From a checkpoint of a small mixture-of-experts model trained on Wikipedia.
Size: 11 layers, width 256, vocabulary 8192, 67.7M parameters.
Experts: 672 squared ReLU neurons an expert, 1 pick a token, a softmax router.
Training: 604M tokens, 9215 steps.
Below are experts of layer 2 (counted from 0) of a mixture-of-experts language model. Rows are named up (a neuron's input weights, with its number), down (a neuron's output weights, with its number) and show model dimensions 0-255. Each number is 500 + 25 x the weight over its row's rms, rounded and kept within 0 to 999. Numbers have three digits each.
Before each expert's rows: a language model's description of what the expert responds to; "comes before" lists some tokens at least twice as common just after its tokens as in all text. This comes from a sample of Wikipedia text that the model never trained on. Tokens count by the router's weight.

# expert 4
Line breaks. Line breaks ending list items, headings, goal-scorer lines and table header rows, plus See at the start of See also sections.
comes before: "|", "-", "\n", "==", "The", "==="
up1:456500512501474454477497483484519489500540530517526499507531475495474506507527485513433504524477511506476487472475476511493476490504550509511469509527485489522527533525436506493487493489506481473532494492525521493572551485519475484478495523512492486575500501495522460509495500494466548526497518481486487502487465511477473480504473455466535478472491516452481457500500494530498474498516522478473493463521477473483538477470448527494476461455447523507484501528511538468491530475506515507466520469479475487519494479497513510499469494512505521497466468526536482497573522461526446506473495521526481453498482473514528527511517527480496488510499488533503489508465496506512542485530505510517507542503505472507517456528462495500464545549464512497465481473495554497500502502506489
down1:504514503480493519495509510498491440467464423504513458513511507482493464505548488514495464518481469510539472462499476478473483482500482508493494498557482544501512488499518488487505545520484515512498530490476492486468514581552518493529492518512463496485525513486531494490522475477485517487495476482503446525544523480442480531526499535476518491476494487481538550497515533499456503460481496493480474527469500529535497521489474486466468513545462485516477512477510550470502511496512522542517486476532500466515441491545525464486541492510511517525524508546496514506497494497543492506491485485499489499501539540472510516496503533545492455483505526499518496465481460508490503513506460472508492518509452492518499496486504546504531494461547549478513496467515465511465531518526518

# expert 14
Heading ends, name heads. Closing == of section headings like Career statistics, and head nouns ending proper names, such as River, Cup, Festival, Empire.
comes before: "\n", "s", ",", " (", "°", " ="
up4:522512447520514487438507481494489499534499504517510527480526460488476516510522498422478478498524503478525512470467453475484483489489456532482504502474496521522500499479497498528530491485557525532516484493496501513511527510521507503511523579484509505512520476508494499493477526492539527493469539500487538500508474475480490468478510488486499495498465508523482501452489537457482456487483466522507500467483508495510488471510493523485500494514489504477471514485511458479510469453468463481497563491502533496524516502500548473506523460505478536500489514439512490502471466483457486512524482539543475520518477493554520484510518456522506476472487480570525522503537484536513500513527470570470482506519491447500517502570476483463474496488481475504492497534506491532505481519524485
down4:506505496450494506518543523536510509510492496471509524456491535515489480494506522505471562533466541482521486504535501498540476520514551491505457453577513484503528484531541482493530546500507488521526524523519501475483482478474517473479473501526476541533477542473504518496470490545509514470533504503514490511494511479489534521505491509491498482508487507507498497480486529520497508572516523531480519540501482470552523532513486497498458489534487539538475529510493480499478550496530513547495511499452532535485475550518479526513513485491490471483446529497505550488522505514526506477471500523462514440503492493448419499480468511524490538506481510501470472486485478465507504515467516474512462473467483519487517514469491496480506482528487512499507511521540494517513533496474501

# expert 1
Word-final suffixes, year digits. Final pieces that complete a word, such as -ity, -ly, -able, -use, and the last digit of years like 2007 or 1936.
comes before: ",", ")", " (", ":", "–", "\""
up3:491485498492511493456481502514470504487507493453481451504518522474512538487500562491516497507516486514486491517530509521514465443532520444524510528458478498443456504477490567491490506492457470482450515487513531530511497482475480468501427506524468478469527542486507501480483515498488495543496521471509460496481516458525473511526501508470500486505548478477533460446501507492496525482480468511483472532458465499507518478527531572531489509496545467491492515478487488526514466513497472458543429487511478538485518490463490467521474537477492461494516482497538505519511494485486529500506490467480494508515528470490473526472531508504513530488435500531507499510508496510522499515512524491517475492501477497510478454510497491524472496473519476509535512468515486523465526501477489
down3:464509497484469495485505524499482472533540509555534490517489498520511493529447481495478499533524510533499534469462495504480500550518477485515434488531526486523529476507487476459539520500528511507476510462508469506509530506482519529505491522478506532554498513492559513477528482493487510502523483474461528483523496508477509527469511483467543482492457488450479495508515498541479511485493516505455504469522510449502532485499462481491477481512497546555533479450461527471511501524535530510456529480480514449458520502509497500486504517491501548510455481527525483473453487491516481519494514463489515503503496492486534501503553538510513479470488471547500494489516514483469507522496461528500493528499491440471501538524485485503493554476502502501490468534462512483509472543516549